From a checkpoint of a small mixture-of-experts model trained on Wikipedia.
Experts: 40 experts in each of 11 layers, 64 ReLU neurons an expert, a softmax router.
Training: a variant of SOAP for the experts, 7322 steps.
Below are experts of layer 4 (counted from 0) of a mixture-of-experts language model. Rows are named router (the router's row for the expert), up (a neuron's input weights, with its number), down (a neuron's output weights, with its number) and show model dimensions 160-239. Each number is 128 + 32 x the weight over its row's rms, rounded and kept within 0 to 255. Numbers have three digits each.
Before each expert's rows: "gets" lists some tokens that make up at least twice as much of what it gets as of all text; "raises" lists some tokens whose logits its average output raises strongly, later layers aside. This comes from a sample of Wikipedia text that the model never trained on. Tokens count by the router's weight.

# expert 12
gets: "\n", " (", " |\n", " \"", ")\n", ".\n\n"
raises: "-", " ", "1", " a", "2", " and"
router:127175122093149080196143127162088124119060127133123106054138117063196120189091155138094161165144111068106121102129095132139129083146102182199106108149162099118174116129081152166136150160116159124178153099061131188121118089151148150053104143
up0:100139102075098192170167122109120156135127147119100165053139116109135181134094193099150123163196149121164110143119167114179129156119106095127084137129086125175158105153112081149119138123151174171097179090112090164161134173111106116098113116
down0:145089171117149191079108057049108170087125114143102126204088129099135097148110165156087134170153064102111138101143203088135124116093158100083116146134103107162129126112104150154163146118167122118135114123177148156135177104158148140135223134
up1:076100115134043147126083110128141161119157114157069129101132132094188069147120113164104160234134103116085126134130089098163059157100148156086115096118187125064097144067187068121084137140148153118115087094083147135097102162108127123143178127
down1:135152164122133111093105104128116072159112143100086097146110132177149192132133139127146152153073099143148086094125119123069116145132107172164099131121108127104104112124111124155163084147141082141048100191162170117119165091081152133088124133
up2:160111180133092195168138122205169128104150173182132142088112145064073154120080145122143082159131134091123182185078077137100081144070175171157115125162110172113079099100186050123140116111143134147138146183093110093162110129140108094087106142
down2:128112139189094096095096138163131158065160146154087112144052098159073188166099164140110147081142129139130187153065108080155154155110138148118113140161173124139121168093130109173108138132111139143167137108087107133123176160188124136156127172
up3:115147133088098117121083110143123189111131103121096170159076139173125194132177148152124123135098096104122118093147048142116105104113123109082105119109172151179146147116067135200142171153089118169066139109098103125114076122112093108135085081
down3:117111160154033059081161132196083092144096116119129136108181105133093165152130146141114116166094122126148157183125173097141109122132154109163135177174109176059161071170107123133107135060091134200125155175112176184134129110183107137150132140
up4:083113136051184112125116162139142121116124139087187143156132118140151122096118104151166137154080096039178130069141147151109124105184138156159171154183155142108127091060131084093127170136141181134090101129140112134104154111138145127137081132
down4:094170085132117146065102156151148148062123116122151118129131204104076171157179139178147114103135128133195143134102163083079066171135084191114101146174148132119137133124168100100170099186088130187131134120089114114148053172155120113157153154
up5:133157158109142118133153094156098155172072091170182149156099140154114177167149130115098135140113150109081137090136083150105046183103091162206119153097116099121100058166145117129074098114125153156126058128140110113091127120136143109109093136
down5:055131065078131123095141075136117161123144125159091161142112165159103159090107132166138164142130126087136111135118130148146196079107143136089153143103178156152136122080087162133125155109199079080178058068134153077112090178137115148093135183
up6:094171125102153139092083140113149122080118117147209127116123174134112151108132152140109143124145116136155133109120100175128117125143109167131133100123155063075058150140117106112152138153114112139166090175105123127114112184177169139142090104
down6:166133129107146189131061069140098146157123166082136103105206109118099125105162145118138111119154141122074148102152108188118108165087116132125122143091099110165157141111060140140097158161101141120161146077081085139158123166178116118157138176
up7:073089078108100143121124146178083138144105078138147088142149114175121116184127123188111097152109162122115170121098175199125115141138125112160129154094160119139142112135138128111176140062134104154124148119130148149124077200138107102177072077
down7:156137091067152139187188087109126181154121150122156182101109162107135143117158137141138112103208155133111087102209136122060139131123176165161158129071091190156125142104120096125133065112148106164134115171115109148159133091121141115114165098
up8:114158146155147156137140089143122120166092148194135158150100116155158142169166166128120119129162140162126169139166163151141135076098124098168093199134099115136141078119085155106132114143121154109155128150127155144085082170136176095144093140
down8:179145148103104130139068095153165123155090086157164164144120068118106079139129160074085101110112148168147161151143093091161112142122160117124138135135183137126099115098114088131130090170120111105138156080155083173233136142100164104123109095
up9:097121140152128134180131098152153173126106121121131104157146169078148155091068064129107161120116191146039154172128120147142086150076114157114122069133087101106101111162114139120146097103093090173125118140124156090106144105083204141150110128
down9:174147085134073140106140119117111161149109106137148162174104102102123158190125133176127142148110162097087161134104067116191123111147189150072123162116074164146153147110093151127080130153177120095109120135166090136126072136118084117128122121
up10:124172134077105079147144123164127150080153173120096083101152168104113125193164097067205194156085156132143111127116121127111130143178118143133089102135126119097075173147129189116166067102085153130115153124100106176116159157092150182131124191
down10:150091130127189159158113159059116179139140146176072123107168080128170125133126162118109138149146152192107135154145123160054154132145171137187120191124154168142136117179077152150128143165120130193137077102121154137121149088085128163135085128
up11:125145160159095127130100121067167140117131156131139149134141109136069147142096180212174098179152128104107161134131080137149127097059110152157082088139176114096156172107132141066151094118176174104067146048134140133115109158121111114101156098
down11:118157168093143154168103180106165159093164132157126141144087080090168158161073207087102119168158112136160089116088147111091094160113166077143157129135121102140085123140158134157078114137140144074179135171134069067070135146142110140169069147
up12:129197143088139102127160143132179112044114118112138083122146173078170094130166143078148159069121192152151126131046163154162067104157137096133101145116093155103211091112097134126174125166166045121129108131106142120084094162122119149152131148
down12:169117120126183120118118115125106157095098067155106138111111123125082112136161096143128101100150128130073097110157107166137071121131082132118118085141146057044090128112178097161086139143197159132134094123131090166054141133124174148111142152

# expert 35
gets: "9", "0", "8", " K", "B", " B"
raises: "-", ",", "it", "i", ".", "n"
router:150093117135121111118120089098080090151184136131112088127147170096102145154134107210098158133090150081113131115092076168113126089136151111152190162106102104113138065131129149115139085156080118155126196112153187137143139097156179177090148180
up0:144058134153131214152069128175136066052081146108143175124116169148042157149101112145165120155137071091162081086077125135172120151166200118161140176138117118127120129099114161076108099171114140142049154118148130162104090106092138125132131147
down0:090105148127162134115107190159128130128098120155094104198093165157119123120110103058074146162152178097088128147160075109129150113119118103105166102103094100116099162191071130174094139158146101113103094145179178168111126090205150107144170114
up1:106157140144133076118129188125102186131115120150170139113186135145117086187130114092129083127078198143094079129164131105137133069098103132177109099076102121141111137246121137050149102132139126116105067128105191147209135150138138171111099136
down1:074109161121123142089152117124100116121135075162131127109189161112103133180125131116113088132140154143108096120128063120121097080147118112153122124102116115177154135097154096178141148168120130171116088120120111130179121143092129096149103099
up2:105111059149102132166131115141190174119135114113105117188104152170160148093129101096143155130123137118097093061160129102138109149074163097103115085134130129141091138123148134123122116167127147147090138084175155094125143175185119167156085109
down2:173169163118141186120108164104118174150128152049095140127132157083129135130089172125130082063096097170053100123144164115159146139103078093144174104106120098148087073105070144107119193106190118127153099080132151069126112138144143119067161107
up3:095141154136142137166156112152121143175140121100127097101077113086143130140115144149146076179114123135171158166160154150113107092172176154179157156094137107121144178116109111118162139113142131149148152125155141131091130080176130100113161065
down3:168176144108153126208161117142108157146110091156117081108127105069098137106097073119101150157153140146136128175219133125094141185126171087156115127135142118118135140164151138161134122180147108140127117110099091068153170176132200100150147087
up4:126170117128117114147169135129121095080205155140108064134129125158080159136161075147085133125184195091102097144177089132128149112058163150077133138099125087182158138137128075093057134167068105166085183130177151137079129114086187130181088134
down4:117125150141106132105097103121162107120139117155166149104139137132190120216137132037145162086102152135117107119125178123172106121082147147087099097151159090130203130136160152151137208110133147129142121076097096046146129093153103121102143142
up5:132138168129122121154146121116081197095109110137084165148157108203102207082175075195195109101114129143140149122103099134178123162131135151169142128191172087140083171138133132166083151133099167147190150144079179136132121143086106120161150131
down5:106169192148120113079154109119114120129085092115152093146138105107168100107158114147074095076123099127158111171085145107160105172166101186080111128114155130122094090093164086110213104104155157133113119083186116117196084106091145097105175157
up6:097196121158176147160118145186082167077094145145080132125113148092109149069107139157169149161110143102167116157095146149161131152163126181167136093100125114093126155178115167175131166153134116114111151119181096152060115074152122201119144159
down6:157159129136150136162118100197113102110133153097113173127108173147220165115128082117172122140170086188099100137124133118167107117139114081060090094096184115155162128135147157194135071162166139178124095053195131099131147131145186161120134189
up7:092099100114114147115111127175123117125123158090095045136116138125102099093145130147130095135164099115079131116162085125152175136123144090095105138145108089140150104106124143149137089149107122159134134201158167130093097112026143094117095106
down7:130066127118109102164124100181085115090084143105104092096116117089125171162191203093130164081137056108146138145124100144143136117151170111155088137116101096143117138130120122080087160131141105147192084070111102122143232124120071139075080097
up8:168121161109131123132136094160127122093106131105105140159146072110088137143134082145132101138121132135129063120153104143095092148126130150145142121117141165075142166108097122031143137146179134172132139099129196157097091109132154121142101105
down8:117122144065160127130128121085165145110167183160159131099168114198151103111142184130105189196112131139182071103130155159082114109061119144180109123088150208156105143156135106156125190132188216172130163155114109123084066092101162096091139125
up9:160115123137120146124149087136091143167127121074084163179122105131137148089165163106125124108104130101088130107120177122121091191157121091116123122139180127180044145146164134126080096138123118132120087155079133068088153162127136145114095156
down9:186118142144097131144098098101078168067190064124174115142130150152129128099172169078110106148052123097115150095120159151104158121135148086127129148089158075168094151062194134084125147121118100093128130122096137104110137156113147141141104150
up10:104139118188138166156107109070077123128111129094164029163174196124062124126122128126110100107164173122096143182125130118120114130148104092129123117070086050122097073133102110127123142109113184169038114127135129104145170111159188123084052176
down10:140077176084123110198145104139169123137129099157104157156115152118103126136085116108125105124138104164115141093097185143102131084127131109091137119093120164140172105125129109112135185096129131072098197124162165165180098100165142136104155149
up11:109123137113099123138138147112148138171100147192088101140077127074155098171111098168091099104073166130183144123110185094172123169097140119154117130134036107125134088091136141108142115095078146179111102141086184098106110123107124138198115145
down11:108110135178119154089081094116078195158116167142083098104131168091091154165110062128111149109161159119109137133177098125096108135163093103085136104177134153103146065075105153080146095164116084100194123137101125132125118113169087098159104128
up12:186145157141140121139146106110169124172138099061086165119141190081151138126153167158126144193125143119125148176128125133138124126123133098164122083121125140113088123156119108103134146057134033149182141143098116063138151171106136163168129148
down12:143148072132115107164141105132133179113120127145105142118090179107150148065118129140119080125118138195112149109172114159041118132148110107141063131110067118148126153157134132069080154088126112186114178118180182211174223131164058173149109119

# expert 32
gets: "2", "8", "4", "7", "1", "3"
raises: " and", " in", " ", " for", ",", " of"
router:131116114136154111098137127173160108130163144132062134132130076070135134128100133129121091136115121183129096169070138111170113109100088111118165142132100174073132144135034101176103118091107092130224123149083145102154163128094120074128127151
up0:147112114108121128115090097161097141140138114137094150158127087151181167135137080126126177127124158141155147095172164082173142182167116117168130179120149142164168149097116113159140130130111171096134118100105099130167133117075081196150142134
down0:097096166120122099151178174179098081100140121174130124196190109184087122187131136120072077136102113142089139112106162107153174097194089109194177155129108099108139149187158097095076208150115092063160152091134131115098078158131189085113165089
up1:151135145124095142130146130095123149131167154139115133085118145129157178117166133122152095104135091129179122140100093102132164136084094122165128116144043139098147146151191141159112110187166143175116135150104121059064170090132135128085114164
down1:113134111123138147132125089147108070098176140119154142157170137075083123088106128170121139097150113151142093043083127181131087134101066130126095136093143129142056141103081172114137094191135207135157135114130133154106167148154068134127149087
up2:156147194124139120114103048122130183098181132094106076068170148130068135113103102092131139173116149151104132153116073103171117194166109095159114173118121146077117077116152075122125157138118109146170140129085105164102158115100158130193127126
down2:185154163147051109150149113120125188103118129135165144131163165164133107139132163070077148145159129069106123130160181153133090159186101100098113078161172117135158026154179133148181081165116156110124137113131107131089119203171162181158171144
up3:122113114112157139164133116128123131133132129148184109119097107147124080087127084151143113116103113131133154145103175153160156081171138155118059164077151119139151099189110118143145144147155118106105146119123151102178103128123134154111181135
down3:077170134124119125077116096116122094152179119139181107097156135083092137118130104114132129158153144147207152211072185123116130114109057056128122152130165104113135103135141163068089169154136115114137165151059159083081153124140153096182160128
up4:151186128178159120166141149152146082094096105160143140111172096111116126074102142145140101085152056128125125169138136074156161128070182131143146129098114141076184149122151068165097164155106109112165108183132087125140154107105104041166144120
down4:146175124128109139156176086096100143102106175113102148103083078077130135100121140086111096135125186120095106130098121129147115157096103192173110139073150067098065153148148129185147150155141129105133129137146095167101120088157169100207152106
up5:139113057126087139091183132141163158177037100069134092194156172117183141101097152163037071133190105131157076145138141111118089104123142128096102148132100115109142093111111111110160116094165176169122112141091143129097125181136127133111127140
down5:141163072116130099147105094070102138248161096119141092111166185126162147180138123188171053123156139142103120082160132138090088134112143130142088089079083185155101155102094089056110138137138129121109130141139172089131142159076128066091136097
up6:119149123096117174142144154121115098133172151086170129094084175106095096117168142116046121158127146179129094111016129129151057133081132127068121145165120124168088081134159138151133105151141081098111122103166134154117139096119131128212111146
down6:056160094148096093142140199161124207159096148073141081113053048097146177134168149126114106062082174119102128094083125116097175112110178146155121158126114123087133164039135141152113096145150167086155149139097108141084112168119144103119172138
up7:142124080142103118169158075200152066141135149162096162148103135182206162161156138193126178142143127124103144129138080154118117143131115163077177106124104191148080123120119130141156198104130126081160092117119188139069144139120109083149132131
down7:084112146129134186088129184137062110144199161101142120080148128131117087074119087105098150079193155122106106165110097106123083124122150116182128151125103160142188142124128185127113141126164116106066148089121087138178135122151105080160129126
up8:147091110133080074107163134144096155093137194128104123076086171109154154113132123103158136117096148168127204140118120169152155132154148187117128145125087164156099063172134123149117135160139136096175207211112162122123147107106148071124129114
down8:066119116120093091100107060160137180099110108096178129119114141155175139140150088089153106107099163074168115177130079097123110128107191177156086112150104155136119117137152133173064125159110080115103145113170177146185140115068106112100109154
up9:090125095119091104161091140172153164099117117179146106141235138124141180120173093178093150117108122095126157137158131095147133182136190154119124165136056106134129118146107160177173150155165142150054186143122092159129087110081107181079092077
down9:144143114088105167161176161094119164142146096102127103147185080105116151104121169147208135104095135129180111123110129118113175155114037146111090120122143097172097119132133145117144149079086204184183105152141103109102144110127114137097156064
up10:148145141143099121140151162146130139151154106145125169112145120144111113069118108100142172108156139087136117142071152156195100135125127087133112144117155114170113169100159118140134138119144086096136126118164092150123056156130146135077068119
down10:133135122160184113191105077134114130153151122163105147116163084116127156147162141089088130090141085167139139183117127113129138182128183096087123179085095135128165179093126095184122141188097202156132124149109149141151116133178110178129148088
up11:111090117173113120150150147189187192130123170135092118162121075154127143121091057152131171184150115147095097157090113146130165097122162174155118138155104178106125140115090128117117145103139086047129119144170072170057172091162135094104132155
down11:092093074097106098144141126115058162126153131128093135101133000094151115121128128145159076151148146158098145141173141103134129099138117117165145123076073121139101130134106077119152099156151110127152089135107192152170098162133088140087124101
up12:123147158153120118186175116102131113156065128098137193148127117129116111148110130140172128141110149110129096114132082173106065189065079177087081103124104136061061138086121088174157155118119150110078152163107130115102185122079144108145157087
down12:142093130093167105119168070063207111081140076156103110119159110098127132115129079138105134179123150128158115130112064113134145126081095096122076085160173119160155101089116079068167143145177083138118158111123178160135159116112104133155145095

# expert 9
gets: " by", " as", " he", " He", " and", " she"
raises: " ", ",", ".", " and", "-", " |"
router:203167085131081117155130125163153120045141114171143161075122104167126130162129082086138087084143143100119120107084148154145058173079141137101150088124125101104144150170101140198096182087134126025152141118141161130139116062142112115141122109
up0:124125130157084087156205163141150150121133091175125183167149126072126089201136126046090124121101105145133112076156131182183120114119080160093143128129117107110105161112126151118100061141061114154129139144127181177145126164131125093141108075
down0:126143156196126118124180147124094118084157189098186126118170081153110077144143179049094120091104070146117132116083107122131179091100112112147086104167110089157143104107092058108157091120099144139079114095118115149114063147107137110131112124
up1:126202164123123124159111175134145143091123167117127117136151033144156077125140119088112097126105136163140087164108148174190117158109162071068095178137129185168175060106133226161175132153145131099126055158117160141093072150102099107172148128
down1:136114133147108139153145110144149117115102117125107108164162169126128141135164168072098119129108139176154142122083140148138096148159103146187137164141074141128188126126136152156112159181159132119115144153172109119144162112165126077112063166
up2:218127127119118120163140084139140123115109150149165099103112124128133083091148097120107088117134207171081105112080076108131169097091102098051105055129142184142126132114148113173104107134148139137061089134065143151124140087108109099119121198
down2:129165079111091145132151170114117137148160095116112103123137100122116164152198120135111128152166179083120086099114028114107129177102091129181169107163163134121107084136174165158085148055102108133170148068090097102102113186086104085158133124
up3:149171141144164075140083119223127145121104206173159142125153183156082140174111184130118156177140180162048103144091132131141067100134143116075096122144125172117175132143243111052095101159163138117129151136117194133099115149074114095137172149
down3:090116122123116156076103150146186161122148109091087037126107137100126093192132098096150028091108193136182097153145152115163147069144152139063111111142159079166148174160149112139128156113085080084147130123157158107079159136153090173153103116
up4:049165159141093108147150105138161141121148103131126135059140120160192123130081127154143090184087166127117117087128194139134100093147132156138125086092144193203110132100079143108155162116139125087137108132088131096114050121113123151101139176
down4:096089093153136101112181111111152118111103148135105141089198148156085086139141168180055107104117160141119155147123105097132128158111126131093072166141115163071098069138165125138172070106112101083195055115100138110149157117145154127169064156
up5:139119177133073146148123180141155137119082096193138178095121144154139101179145126166124119112112172073168141067113141154204068097085173086088079131103111111161143115173175097130160118092110204108112077140192137153154150104097130131137119071
down5:155099130124097103118105157170140138094180124169140112161132174155108120198088149133130130168053143164136116089148118134071127126105049130131126161150133123088087094117177153094209114111071177074150175112106130113136136144140135126040147120
up6:095112169126148200148007087092087081124077159116118114097125154178155130143157121089092184124150142081127154167116170103122076107114092166106145092121104123084059148178105132126100079136167142091104149185096130098144126077090140072142134120
down6:103152153164202089118104102127144137164164156135100117119111131154121148103164149122098082134187120119113119191131133189122137148100091118104137131136131131066139113141092173158144159077126133140133140142149086131164153173096169141067162103
up7:105108176116096154134134124120178131136097174106134128153132102151135184124179083121112126124066094141102154105090149203127123070084146170162048118106148115068169137178117110189097091137142127105114134109136123153127115117122102109151146109
down7:165159102198155159165137090157159101119155172067142082146077117109123162104142142159127162142162142113137145140077125131128086126167119126154172128131107135130092120177147144081113186146150124118124117095171134150130135131136144116198148115
up8:156118141138135179111180096163110132121096145081134157122177141075072133091142117150113147195096214135019135170105127120117089155056142086133101116129111138120117165122137152170116121124121171172187111110156156084128104097101151115117158123
down8:114150071110176138100186122166076146127101087174097098141137123152065135105130131104131141082110164180116154165183156157154148153121154132130107160089144082153184127157135152111066155139150165107163093086138138100098134084103103144170169126
up9:106129112063127178123168114149164124135142108119111153131228094186121146122147143059188093112166160098161091201164121167093157180171112121127135124143090174163138129190163108143117120141055115081131077124063140117113176053152116149130111149
down9:098118187131128126123143117123166123141139094130111104121094190122176166112122138177100120136150139101123077088089121074085139097155169091144178177150119152126110111136100130088167113189130130135102093127159107162124017121130118129100080112
up10:141172127141103134214135065150199049169106124123109065101125110132113117110138129063139125085121175081139115143142130073099164109090196178151113121124165113085172075111094119104183092128119120090086135115086113109137121106114126088073109169
down10:125091084082123150143119101097114149149124095118138192177141083142092143107138140140141133105105013105175079124119116098105138121133150137139115119148099060085063108143119144184118161190114069114141077187153171152127089117097115182050156115
up11:070155182066103141156101145181096208089107118107173127106102068115165149125139086107141166135149137138121146148135115146123130077133161154111102112155048091084143136124078171120099156163142157102132135133133143100066157136147094151080085121
down11:140099127101113096122104167130128109137053130127174172188104193121095138109154163148110091143157092177128089114126108071148180096176134167145079088156130148090173173116134143156148147144131099101093129173106090140152141140112047147139122214
up12:126084098115150116142068066103152160159163089094157119112141103117115143171114076124143185093083112099129089114106165116110121110108099076115100141077089109119112126127111126154196141131076091123099056149174127168103083080132099142221072120
down12:181134129135096106108147141105134110108140136124072156070133155147151089096187111147109138093092145166112104086157108133192083144125099127111154103116180122136074087115152191136102142154190127115163138126106187121135131074149173157098127127

# expert 23
gets: " of", " in", "|", " to", " on", " for"
raises: " ", ",", " the", " (", " –", " a"
router:064097144134062196131095133120168128197069100168122151153122114105080120131100173090135141159192083090161061082110145131137130130126116179159105104107142121130130126116105141123142121205087119133120135098063148178142146133138160124110107133
up0:118151048115162134129120110095095130098116138167175075178122208132175115131131154150091085115100134161187101158196094085134139114202175088088149132099100132109129102164127174157184195137114161131082151185085059159130119158167144091111122138
down0:102126114099178105146141146152134133130169145085143107123158109108150141159185116121152132156075118152131098162089121151126141109131150081169119121120172147185181144154150097185125148152077098129073134099103119091135122102100186072130092100
up1:124076086115145125138087150100145175176122132188147104095133167052159126156121123150144142172145110120130191134098132140159085051101157054147100119109128146113158189064122132164124071130140142121154147113144073178077112130128123192132095112
down1:127129107202126147117096134091110167104132175155108158116116121178135162110131159085125137085106136101144117115070138165160195166161055146137161117083102111161117102169122127140100120125182118080185113131131100151161133114107178095090077089
up2:139129139105127026174120113072120181118122114089102139133136125198105159133141167107164144133101178117122108149140189150116054094046143107186148155116092065080096124123097114183062119149162113154142126167094161100147111092172126139134121172
down2:122071109191120148153148131110139111135122127100122124091172127096168035109121175135119105103080191142130184124112179126122120175145083093089152131119143135174160146150094124137102132126172102113142130150174117169041084099130132089131160190
up3:130153148111110101132180096114152191150134105157128101166075192184105122134133137140125113123136139114129128150135124125145114118123123063127152110206075109177126131124199157125113126118138126153134069082128097138142180194162146142114126121
down3:028137177153069131109134163063159086148130091103102149116094132121118153141133119141096144170190109111100124125087121146098143086118102171127049140113171142118140124141113164139185139062123124142165172097138124157031191137054133172176138120
up4:181085143157094151168117153141166139168161104161136088102129122109125120157058080079098082128129183135044139125134130105086149078122171133101102144109089103159085115141127123161110168119085171088102149071108065206169180102117089098158190126
down4:140116110085089100120080117135111194148106144131101143098174179117093067124146166148135106187099157148091111142069139217124079102165099137166085113129111073127118140169143137101151104092089206141206158143125196068109122156180097136144148118
up5:126110164100171122171108150141158151048137087148126151115151156135150113145148155081165164089130130115140097085122091090135075156127099112098083134154102129061078132098123163201080133176084117120124101126147138188126163138147146110123113075
down5:139132138144094151102110181125095157146104189193143085124114156139126152147176178171124129134109090165089176133145079137134140186077151155096130105071152093076155138131140073099131125154081151141108127112096129105157113137124156161142122075
up6:068153111133146077180123161073123104133108128162089135110140086164117167131119122090195168093160119128153196173150176128128161062052113093161075154127124108156110099128124079079109065167121124071063095068126152120152129187131138177154177141
down6:145162131121128117134134186149145144168153078126101140112115151143103122180161136120081108100101187107096076104126181051151165069089092130150174157134138156135102173107100134109143128172118084098084073139101126154184100127105126118113082081
up7:145135108136084183155154121142159148147140058163073096124097109150154120076136115123154123129161107130138141147117128207155145094134073150049095133161150111110151126150172153094093164131147180150127105124079138129160075104136127149174089097
down7:115145130121136122158079177121090183080109175135110144167130102085106159097111109099087142136089141085106088102065062152146144126169137093129112143154157075173136156150079138146128144160092090136142114099105069178075130116166088122138132119
up8:133101129103138100147090086121153215124152085134081097180071177090133155128170104159142145144104129104134184097175061176054136226131112050127110151130141114165083112166111118137147155165090167158151150135103174061081141114106171106110107114
down8:189043140059064098210135147066089155119154103135151114164093086131120126086143161121132111077132132116155164093082191089125101122133127146094154111139147166097113142112119108127169105125134094108150105109120191114097127107165144123133102219
up9:111114164143144103115106139100156136146121152102149147170113135079141101120098119102146126123085161165058132092142071081147159127121188131093162183150128132114169111178140088144148209118146100160156175168100181193127137150129124089165085138
down9:149152125142122137146116148102135188134164148140084143157136060169079081124190126077148112122109124180170187116139101164143175127122128121149120116060108169107189160083105127115142099184132174163179109197139141178131149159096137135148163176
up10:185088152066147107139161131156084112110192130086124155122123183138141162094092162066067133141159099134086153149198106110144073161115106176120121141082115143104167092069136182150121154130108130100100084114096169162093144088143086078113095156
down10:131159122120141105134100149121166073110090109150135121155057077109161116120140147136080104109139108078160127146139093146128103083176171107087155161077071125144120121182114107106159146082192138124109144101144081098125188099175149138106101146
up11:171164149113069143091122141114144056084053127112163135102088146150126153128145187097123131115088083082093171126115185111141094144068141139078117092141094120104130107147085079069146111102121111125101113173062143135121119109187131200132162144
down11:086126152092123152155146123106147136105119152088145133185143111113122145133074100144179094104117086096080139113175125172109164125132103118121099118125120106126123131113123173204133125178127146167135153050174079144090188165146115163147156143
up12:143136185110145117126084091125196095089140131182142121103175104117120143136096120090144190124162149123131121121147130159129173147107122100139141151122143130164133160095136117113043150152109091173093115158074138072146086175083141102163101143
down12:114115116126142140141082153122110142079151072130075095124135094115110156151064158134126110125111170163165098107123136141177164112135108145111137167079125138159104100090136112131090099066169054189152056119184142147118127050172131177084070145

# expert 14
gets: "5", "0", "7", "p", "6", "4"
raises: ",", "-", " to", " |", " (", "."
router:107151106067162181115163086070115163166152176068191154085126098064102176138124164117160088092124119121064074150123110082106108102200180130113148092161125142079091069199111104148146140148154109093146124133140130139157128120139111130144179110
up0:140127195095163136120146095134121095136144160078162110020219154138121122097153113103099113143086107101086144130130163137111049163125099158156105105082131137149125111155072145174104166135073117131111153123108073139106116147146162113137131166
down0:055197194113143106196096160114118106186113146137151143106138093090093160092176108128072138107102160141130142167131127147141151164107105098141153120153113150159068089148165129104141149115109095179168113100152129111182107137124086117151147169
up1:091098120098144115149184144104141153127138138116124135079114053106148155120172114118108099153109142161105104170177094073163126123171160107090122120155135126161179172123115143127144175083099159156159071106142100138095160124107070171169134143
down1:102097092150151116106132111130155123101151075169093192145114114081119182131085120128122143145123141151122151135140135123109156135141088151152122106132108144058111085065078173097156109081097135145136200106108172124129140123151065089094113109
up2:152117099085086118113123097145180146122146119149114149148138109097089123119123107231076157187124104117143095089124124161115150153131174126036145132151135156096130047138156149128107129138073123149107070135133120123100142138147153129143161112
down2:115139132122159113059155083110144110099138135025119101095109123107130134116118115160174159081166110165110205128075164153116115126132125103128172143127136134115137127101104111146137109195138116133175146126111163130111200182177144123154163143
up3:091166115109158181107193120169092068149109177057160136137176125112095130105109114088117140167157178140159084134071131109080108093087131096055151152117110149116164130094119137158174142070111117125091114138110079175117121123102124114122105138
down3:156114138122176123093063107129158085137175130178123156097130084130144161108134084081190160113099136109101158135113118122107114103072091129148061091115088062124173075150152101152183144134167158112091090125067127144126151111147174159142155086
up4:049089103166135103107197088120123131088111120173118123111124166139119083125076173081145178127168184164138145166109139090131151170107126136156120109151157171115044087148174086096132120109069165172145108114130089176188140169133086123149138181
down4:146157124076129146125166134056201119081161138118072101070117132096115090099114196080095153125076142072073106154078057089067079087185156141097204132108108131130092186172104102150172144153120079117130105105161061099108087115111133148130128132
up5:177149112082149145114144132140108130149155056181179103137195082094123169152128101101139120162125137111159146130065126104114149141145122092155060188164152096113127101117103143192182122179121076154112098129117085068127109181110121106147163094
down5:142149061140122169123142094177116123081096109158123201157161106079168131201176087114073117133148124221114142114144143162135134080131088113123106088068142115133128162174122073114095166158134096140131082128135155115177143128161140117161146140
up6:089072143109140095105137100136168152181101096070135167110070086106078134084119132121105077123155152133154124129117120136102135151124183133089110169111144113110111085144110141097168123138123119203103112165118133142131151091134106171169114098
down6:102090054078095128140175164094086146130123112128188139079138156160165144112107169113180115138143102105224131131105099077143121063121122201129172176188157151163134121131183069124148121134103179161133081093120126096135136110108123108136068156
up7:116092181132140104115063158090167082132167204172133103148134127088078143121163036123157126131127095095135148139094131126131127103179174104152088151097070083078123149121147115087138117130133077159111143140105141192144115104135180095132130105
down7:143141132053085124139079129192137179098116139106124095123108186095102137097211099131095184168119191149085099083114110140082089138108202132138103126110080188158129142088064110123109147152147095127096119106051197133140149132142178076209136110
up8:135132150101101158126144117173137131165155132114133112136106154159123155101142154087135178128161094130121164117158118133111163139084070086129099165139157106090197104164154130086108107081147050091059131155089077101142169068174112133133085099
down8:083091168149135154094113155148216167162152104134101146121178110095126138126178116153052083131115108124140148148165157058118138098091103107170094021097121132099089095112126169115121187165100124136148131152204124107183181136101172056202087149
up9:120146149097138103133142082121141096136074118134155134095054164114206192101139099145101109145169126142069108125120154145088138141134123118180073098174191094152095133181081100104112148105164126150101114083108134071151129148096104094171122146
down9:125170108130165108107117127099152074119124113168082162125111093146092149101112098137153156159107146101147141157141115126116127152095104102159152142157075136095153099167178106132089136147133169093142131129158153163151137171159091102123162142
up10:080154109088124136169108177109136121133113140128136146155150097077122126099108148205158163133102131060114117163113117095186141108134179142093152132143200157088139159135088180098114149122132150167165129075180097129144110113106104191142082113
down10:159148153155127094111095077092112169102118161108089139095115155171121139112201079094153128190143092135127118118169080144110161150110137110119133139093171128072117131118146169121099157179162177199144161160073133094132143123139090157103097155
up11:143151156173198145109184090076147074141172156106114176156108167141148126107086138095146105126122113098122167129120080124100108088182165134145179151147149170099116151175140177048181211134112196192115111119161135107056159135141167112076114095
down11:122163099162137118098141106145130109117150099152114094130122166122156135187139169144148108167087145101116106081150069091161175204099165119119149118160154121175079135109065071182094152187152120191169184124096122103157167098193096166130085144
up12:153143156102084196153083123149118160170103077163155091197130178170099122106119114102119131152138129091139151138147174107027112094112041088087123141147194118145096164143087127108085177111098141115131077158109107145112163178170136114095133182
down12:161119165154115163194137189126155137050143164121138089121130150113171088117127071209113115166134145097139084098091091074111105071142103122128110125226106158141154119129077184155084095161119088095191123081192131162113149080092147145091113088